From a checkpoint of a small mixture-of-experts model trained on Wikipedia.
Experts: 32 experts in each of 8 layers, 64 clamped SwiGLU neurons an expert, 2 picks a token, a softmax router, a shared expert of 64 neurons.
Below are experts of layer 3 (counted from 0) of a mixture-of-experts language model. Rows are named router (the router's row for the expert), gate (a neuron's input weights, with its number), up (a neuron's input weights, with its number) and show model dimensions 0-191. Each number is 128 + 24 x the weight over its row's rms, rounded and kept within 0 to 255. Numbers have three digits each.
Before each expert's rows: a language model's description of what the expert responds to. This comes from a sample of Wikipedia text that the model never trained on.

# expert 17
What it handles: Capital letters beginning surnames or foreign words after a space, quote or dash, such as J in Janco, F in Foster, B in Brompton.
router:126094083157120101131163122116097125117090133114102138145186128141163120161098127107117082133139130114077128131119122117077146125121153128129142144119161140136121139110152158143151118121114153156117119152064130150053141061139139137149140113133122134157099120128127097143158131139127114079111124100140165116108171132119129171158068109134140142161131147136154110149082093157104113136131133121121168152108156150125122121085160173141104128153135112127116165108154142115106112151106116124148085116114118105101180098126158121148137116127191151144151142137174104104124132100126118126
gate0:087176090118109094121138128127167122124143123114120107106141106143145132136153131143103109135165141102153165149114150130131135110107160125084137116119144155115160105107109147115099129095127085070146162118156171103142112115127115158132138146116132108124130111132116111129156147162147123132138144129108112119102062143122096099157120170116105136117113141148134127168119173115143134123169119115145106092106086195157072109154128091091157173180133167126140160164159124115163108093149138108106121118091154158111119129127129104111066141137099137154105111144102117123165145164116120109
up0:129129139106139126160148153148146136134138128144067089070138142114153141086074113176132109117135130107133193129151167158100100102125132125103150160119116154166122093109098133117145143127150112093094172135128107116120089123142111178187135137127104119117146127164077133096131089157135087133162138107143132112173136106136089125167085123092125109120134130144170131148123105160145100118145115128132145148108131165098124146137109103128116166163111128098128126126152085125144125117150140144120149077131120156095130144139169104098136149144149115143114108131123122102160143183111093137

# expert 2
What it handles: Single capital letters and short pieces inside abbreviations, country codes and foreign place names, such as BIZ, IUCN, MOZ, USA.
router:146114143146093149170138140130093131132117087065125143138158143108144113152102157132074095144162154102086127176135126128117152154148117114136076128115136122149156104166104092169165112145115124141143131144118115144093103093109135141147117124107123149110144108148094119154106146130120120117133104141113126132156088121119163146107128126114163111090155114112161161117117107167147153146130109154107091156069129116126148142101103151098147175158067157161107164120133118157157098145116149140112118086082124137148186133126104110139122137129129077117136137153143144162088111100108137151
gate0:153155128128129116133106144082139124070122117132141116149162168120114106122125125145090153144133136157169178125114118121089104119122155134106143141116149159106122111086096121152101087137123094140173170128162131090106124072140107136146160122121109127133123121152103112157131158148053096116096111088096076101108132114129085077168114134097124094117164154112122118090114127147155115145127106131142131117138103115132107133162089119144152162167146153143149089186150130152138148130135118118135126145133136135103146119137155137116093144115145119158127152140128129129172152131160169066
up0:124147117157108119108117095081132154129113136122143159144132138126114162148117118179103131132137116140112147119069141109113123082086136119121114129153143143153122085126119121110146106123129092129137079127120124129130134133137129129154174174192072135140104122111113147127106133138113145127132111083144129132122130127129132126146128120123101148165156109131120094122155119153136165148105159137107147115155094114105182127141076122096115124204186123130133117128139118133124159119107120085185115109132161143112169138111085164109130113100141148136078150113122105136139141143132103027

# expert 25
What it handles: Paragraph breaks, == heading markers ==, opening quotation marks, and capital letters beginning a name or word after a break.
router:140117114150086124112107125124110099088137154143106090139152128156115138140095164138151119098095089177135119127148097135116128104143132082109127092165107147155140108139130103115126111100107140141126108109093136101116085164119157119116106123142121131117136115104129092091142122111123150105112123093190092140107119197149134145109119155160165117132108146147135083124126127149113146108132120114102102185149099095168152183104123131160129111147153138085134124168118139098108112162117123183150132105139149124139199103073165163135142116137109130144156110117150137125099127117121142171
gate0:134128122104130104118154144139129084156124116141140132112140163117122129103094095146135134138162138128126148145169124108123113134120173135150118132144097156108097160143097134131104096108122148131129110134120118148141102137069136114144120128181153118139109131244100066114115098071147144132140117149156124118115142161153156165116136141114140093113095087151123137108134138161124136134140074124092164130122121135154125134148118159105068116111158173132147138071121122127140183147111141138129103132145138137133126093129160123091132137084141140098139133169120097122118156106105127081
up0:153144120096145104156119150136122121151136108144192173131085166124109144125091104125142141145130148151126125102108130107130141147075168102120144137111143139114110117129181188116117048093160127177173111137162128095130123125113164141136131128129155150129117132129125116125109081117089157125106130123130141074125176129144130167145145126106164172145138132139121141127137131136157159110087153092106147114107146100118097136148115109143136157091125112114089092114149123131136167133122143163112136134102114123075152128157131100143101151102146095105107131175116098157115154134119127073

# expert 11
What it handles: Word starts and short nouns or pronouns following a, the, his, as objects, such as end, them, work, t in tubercles.
router:180130123115178136140118132136110140070132163119109124122147118123096123134114129108148145114156156128129153116110107139156168149152123127124140136130109152148144093145180142085129116088140158131141104100099071157101105129117163105149135101102120154116116150143112126104118163114130120105154140120139147107157094176181099155140125161129114088153158106114132139108105166098129101145133153113154115122145106183090086127147139160109172163142119134100118103147144095132096155131116125118108164078136128145101093143117131162092143107110184132117137100156156146059163110122124134151
gate0:158107106117139135114117136142121132098138101123128156144131124107151146116094150122130184093208141132150103120144134167081172140122128101121135147118121127143083131155134129130130144118147147151159095117110146107126115091117133107167075138134107150117088110141136127121111139104113077085138102171130119167147142137177090189144140139168130155146098116107127128114151159137124104110086138127138146116142095169132107103141087141112157104130104109174119128120160138113088164101104113117122139104111135164127157155148114114062166150088125118150171095133148122113134141146139098092
up0:121089130126098143126158105154155118148095139131132149135146122103155152127108110136157198109137134105112140158084112146113117118096120150145153139119145147130120114124132141125072135106160098174093129126137128127163089107112155128144114148121139131120113077177165112136160186161090101117103071129155104148177132106121116121159136086132121102165100069128070135130131114130131154106138127121126128124173129154126077123133138100146111111124161104160105075126136144104137163117116084171112121117118099112121148138113120137103110163157144148164152145136123097131159166164130112135

# expert 6
What it handles: Short opening pieces of longer words or names, mostly consonant clusters, such as Comp-uter, mult-itude, Chap-man, fl, cl, un.
router:078107100124174115157121121125122104141081090114160129157099172157143105083131138142160143127149119101143128139146118108147140103109144107106114147127154086138123115139113121106106155113097109132122176108141101116147117076113118145133139119149128131130107118125157112126111104118167130090095111131124133125109102162141092119119111156107170111138119181117158108150123114110099122103103176162141104146125106083146117138163145147152122138058131168148143127118159116128145135126143097107166170124159125139152170108133158191135137105091156159109160174139181123080155117154138122117
gate0:127122145130113085153150146096133128162148127170161168134165113163130141145138100149116127127135136118108182148096079115154133090108140090132130150108122141142099106138144127093111137125159109135124110094138148159157116128099107142188115143165130127151122137103123138104154096154126131123122124158091114216156137102097097129104123083145123133135112094127143100161125127117127130107094152133143167090091138146129118174121133162124137143114125123131125118057117092086109096127166111152163116157110139125091119101104109129090126146117111123128154156170103168110123151131143072102
up0:112105125090157149155101163118149097168154101117119144120069077153144116163127118116140121127135095141103098110120096148109102111129131141173122147106130156086160117119122120104080132099137109113073125153138099091163121141156167102108120143162109137151121167131162133162145120124118119149114148118144114144135106096167126125172133131174102131125104116111096097169129128125136118145111092106143122119158128139121126082172095093110100152114146130110163120192096125137092146135151129130130168138151133133145111112140087130098085124178130113128148112157111176099132119141188149125